Weights of a small mixture-of-experts language model, trained from scratch on English Wikipedia.
Size: 10 layers, vocabulary 4096.
Experts: 256 experts in each of 8 layers, 32 SwiGLU neurons an expert, 8 picks a token, a sigmoid router, a shared expert of 64 neurons.
Below are experts of layer 3 (counted from 0) of a mixture-of-experts language model. Rows are named router (the router's row for the expert) and show model dimensions 0-47. Each number is 500 + 50 x the weight over its row's rms, rounded and kept within 0 to 999. Numbers have three digits each.
After each expert's rows: "gets" lists some tokens that make up at least twice as much of what it gets as of all text; "comes after" lists some tokens at least twice as common just before its tokens as in all text. This comes from a sample of Wikipedia text that the model never trained on. Tokens count by the router's weight.

# expert 104
router:504468472502421526503512529508379398461462526542495472498524553428533532443448453406542494530526536415528520530470427555563448520522447621499577
gets: " of", " |", "0", ";", " N", " were"
comes after: " one", "%", " |", "th", "7", "3"

# expert 109
router:526487483461481538461495507586511454510426541447500602488438612561502433562547454375443456497486480508497572473501451548544508455545542546488564
gets: " |", ":", ";", " -", "):", " as"
comes after: ")", "\"", "4", "5", "0", "3"

# expert 120
router:471458434559496576473472462580426483489495477541427546544495596507489448486472464455510491518384479453472470452436518548592410561533492537487482
gets: " W", " S", " K", " T", "w", " R"
comes after: " |", "-", ";", ":", " (", "|"

# expert 108
router:494483480503446489386520521537483499455424528460444635546546587474503468424450462414450492538504508487469550452454511496593554522521487540490492
gets: ":", " /", "\n\n", " In", "-", " ("
comes after: "-", ":", "\n", " and", ",", "\n\n"

# expert 250
router:553543476572443461472515431561440507445465495543532539584495481506428551450497452519437475529388560460537555450516451537529518539544511555503545
gets: "h", " new", "th", " first", " second", " final"
comes after: " the", " The", "'s", " his", "The", " Sing"

# expert 190
router:420510468511508559488472449486503464577466544473511569488462581533498480488544391451554492528537511485495496371493483542525488577526441508517509
gets: "an", "ac", "n", "ic", "ical", "ad"
comes after: "n", "r", "h", "c", "or", "i"

# expert 170
router:403616495599475441502485557573457483568522463501502514512410597518472493577443430500497458511474541421507614442453434504581418498512482614536512
gets: "1", "l", "ra", " al", "or", "al"
comes after: " S", " s", " ", "S", " the", " st"

# expert 107
router:512571508585458496488452430468467485513535511516443541521493513565535474506426480440450540478544550468517519538482455613576496471482439587542552
gets: " m", " f", " b", "oy", "ab", "aw"
comes after: " D", " d", " L", "D", "d", " l"

# expert 128
router:512523421567498548482479434487534500514454496444478492579481621556553460514544460361445499415463565456557532436423464453514494522555509581532479
gets: "-", " |", ";", ":", " -", "|"
comes after: "\n", ")\n", ".\n", " |\n", ")", ";\n"

# expert 222
router:487575427510499507515531537550524452501427516505457525550462525489615510424444502486463476525523502436580443484465415577557486521572444553483513
gets: "un", ".", "il", "us", "ell", "ul"
comes after: " B", " T", " b", " L", "B", " W"

# expert 174
router:540594517540524518407506509584466467508449462525523568477470583514484484506403513455418464450389510406493586450491491456555477549557475629484484
gets: "1", "2", "3", "4", "5", "  "
comes after: " ", " (", "–", " $", "\n", ")\n"

# expert 189
router:492507455495420602411412497519434384462432551493517579584463517531515535468439488465471388535460514392521520408488464467543516520475481553533468
gets: "==", "===", " t", " a", " where", " leg"
comes after: ".\n\n", " the", ",", " a", " |\n\n", "\n\n"

# expert 200
router:443521421578443519506471447520422523561444567515559538539490606506538460465492453365451464435448537492547510448516477538555472544577484506574574
gets: " |", ";", " =\n\n", " —;", "="
comes after: ")", "0", "4", "3", "5", "6"

# expert 101
router:551583580568528506523493488493430457503495585541513525536393523516576457451443556366528480443493502469461519451477479548593467449606504539497533
gets: "er", " |", "-", "–", ".", " |\n"
comes after: "4", "3", "2", "5", "1", "7"

# expert 95
router:468507476488487570419511421541531484497468476421504598517507561490525516541480430443508472504457568421554516411497490553568472555579538584477439
gets: "2", "3", "ou", "g", "4", "ur"
comes after: " ", " Re", " (", " Y", " Z", " Ab"

# expert 140
router:443488407512423559446517435560494532434387566535473591472394563550520465466548477433527490541481576449488507509488524507556456505460480562548565
gets: " B", " M", " R", " P", " D", " L"
comes after: " |", " the", "-", ":", " of", " and"

# expert 92
router:510443503494474467468479529485452383457482497561396529469527524489549510424556382407509470491535496442524513569500420576543483534515476528499507
gets: "0", "8", "9", "7", "1", "3"
comes after: "0", "7", "8", "6", "9", "3"

# expert 215
router:522546443533451461503483462490479479575502556515467577521540525612534553521501409476444471542520576423518504518475455586653511419572465545471505
gets: " with", "ell", "ip", "oll", "um", "oss"
comes after: " D", " M", " L", " R", " B", " G"

# expert 152
router:437549421533497526497518499570410478480397540493550566509473622499528514495507468391560479509535508405533507527503445536561459510582522553502575
gets: " |", ";", ":", " km", " /", " ft"
comes after: "0", "1", "3", "4", "5", "6"

# expert 158
router:490513427504450569532487487581364340536469525523534492512486583493516550411504471447589465514515535425533513451453436602573501530583457556566514
gets: " |", ";", " ", ",", ".", ":"
comes after: " |", "3", "1", "0", "2", "4"

# expert 217
router:552535415523572586488514476512505485485431517510454513535516531598517451471418477440464338502486544499542474500417490467578519505584503590470453
gets: "-", " ", "j", "isc", " In", "=="
comes after: "\n", "|", ")\n", " L", ".\n", ";\n"

# expert 161
router:502544437505480517433517524541496427485436497451443556507550504570593447478531458435526356544429519404545478521498433580505452538450462513507492
gets: " he", " but", " He", " it", " It", "ard"
comes after: ",", ".", " that", " was", ".\n\n", " where"

# expert 138
router:418554405569494559450404477576466523485447497523417625503426478554552526513579506403544465562381526443530517515526486554505458466538509524526565
gets: " P", " L", " B", " D", " M", " R"
comes after: ",", " the", ":", " of", " and", "a"

# expert 175
router:501577446515515509514454465569471466500445451486539567535436503573536488519480460476486483451428610447514554488486456496610415545547517602506583
gets: "1", "2", "3", "4", "7", "5"
comes after: " ", " (", "_{", "\"\n", " $", "'\n"

# expert 179
router:521535477571483520485450428504463404529499488508519479575453488568497441399449511453496481445459503459583532484489538594631518462574516552477562
gets: " a", " an", " two", "or", "E", " North"
comes after: " N", " D", " C", " O", "N", " n"

# expert 142
router:526571504507470522538495498560439425426416476472527589511429632466533502553435480468461372528544556454510593430471486488599483520460510536435572
gets: "c", "ro", "ec", " pro", " ex", "y"
comes after: " an", " a", " the", " in", " $", " ("

# expert 70
router:471522515543485596404513487528485448466461552494458556549491596480534425451518403472520408456426498462589590497465447542540529440480533577497464
gets: "in", "\n", "\n\n", "E", "i", "ation"
comes after: "m", "-", " m", " and", " M", "°"

# expert 96
router:566471454559488520525567475483430442490427507460508525543457516464601446466466464435527387452534509459537540433455462505583459542537506573471536
gets: "-", "–", " |\n", "9", ".", " |"
comes after: "1", "2", "3", "4", "6", "7"

# expert 247
router:520501467474426496353530436531420404480426470546480538537513509482536486448435518400468483456422484394547504405489462483560450448507473626506537
gets: "1", "2", "3", "0", "4", " —"
comes after: " ", " (", "–", ":", " +", " −"

# expert 184
router:518541476506513566461421491532480471449451460513525514489496586554493523434455423535455434459456580371476565457512458499618449476587541595535540
gets: "2", "1", "3", "4", "5", "6"
comes after: " ", " (", "_{", "–", " $", "+"

# expert 81
router:563585467502530615493545458572432427511508567477506555488416508505558565440511449411527459488498599460559464518445561542545464526599474608580493
gets: "6", "5", "0", "7", "8", "4"
comes after: "1", "2", "3", "4", "5", "6"

# expert 221
router:552464442618442505417515485478508482469398436544445537464501500471555465474393443540502496503465594470495506439464533524614499526585507581538497
gets: "1", "ong", "o", "ster", "ok", "an"
comes after: " ", " K", " Y", " T", " W", " ("

# expert 110
router:497610512540515565406512513489519433486450544442449527559449538597526507496585418425483425446468505418528558437509417569533499541455430527488436
gets: " m", " f", " p", " c", " g", " l"
comes after: " and", " was", " to", ",", " a", " he"

# expert 144
router:471515422494425469470479451485517421520455531500458593602417460497526484451499485495515454538529532408581470535468449550614437517617491592480490
gets: "I", "O", "U", "E", "A", "y"
comes after: " B", " N", " W", " I", " V", " T"

# expert 97
router:475479437538453584522427487527410431541471411502473585581469470486489479453464507533502415524548577415562484479390445508589484443539578593480485
gets: "p", "s", "ap", " P", "ip", " part"
comes after: " P", " V", " |", " the", " a", " O"

# expert 73
router:591549460486535495409499503588453363559513527533401531499459529474542527485477475493520465561454518508533481513509464593508512504460588558564551
gets: " as", " and", " that", " which", " who", " when"
comes after: ",", " such", " to", " and", "ed", " known"

# expert 229
router:525531531570455548489462529461497526473479541496515495478457560524548488437536466401479483498485621415583522490423439663508527456568543537459490
gets: ".", ").", ".\n\n", ",", " .", ".\n"
comes after: "0", "s", "5", ".S", "3", "4"

# expert 135
router:542486421562516550511497466457460503511434540482407546547534581577480507552493427421453448469529537468547487497353451495525482513546564593492492
gets: "-", " -", ".", "  ", ":", " a"
comes after: "\n", ")\n", ".\n", "==\n", ";\n", "\"\n"

# expert 214
router:487561504495462502425433482470401492527550482557497562606539579545532500550514466445524401505499502441559522519454431570527480589589514478531517
gets: "b", "z", "k", "g", ")", "az"
comes after: " G", " Al", " M", " R", "G", " al"

# expert 147
router:417498408506443500522458419563448431522493535499496521535478590572514520414521434362493516484493542450568538473461450585501519455599489515533540
gets: " |", ";", " —;", "^{", " ±%", " Jr"
comes after: "0", ")", "%", " —", "3", "4"

# expert 205
router:425578401532546516500544548539508475492437480508488493568540522529547508479437557485451501489461494513478485434426457496598469548510470585538575
gets: "1", "2", "born", "u", "n", "in"
comes after: " ", " T", " t", " (", " contin", "t"

# expert 133
router:503535473609541460508467435557445417458484532447413489495426553451465419543516460399510470543443507399514492455490453534505462557548471584515507
gets: "0", "9", "1", "2", "8", "7"
comes after: "0", "2", "9", "1", "8", " tou"

# expert 178
router:500591460577413478506462539575463451473382496512438507489426477499540422480472486465409485488510590429488484429421543565535533527509490557448604
gets: "==", ".\n\n", "=", "===", ".", "al"
comes after: ".\n\n", "\n\n", " |\n\n", ")\n\n", ";\n\n", ").\n\n"

# expert 148
router:522516564461487548542517461605454387486515531468501546484497467570522554526458509440540437402439503510485488463450408508539529475528475562547464
gets: "0", "ter", "ate", "9", ":", "ear"
comes after: "2", "1", " under", "9", " oper", " ex"

# expert 223
router:525457464500480499500512457552516464511520565524386643464514498491525529474546534487490472489536507482471567512458439549549474433562464529515497
gets: "ist", "8", "o", "9", "ian", "7"
comes after: "9", "0", "8", "1", "6", "al"

# expert 220
router:537527468503478485430487480486511473564498594543440556564419541475597554439455484458511440503463560455537452451405450537541530525526542562484483
gets: ".", "g", " at", "b", "ig", "ag"
comes after: " B", " b", " G", " Br", "B", "b"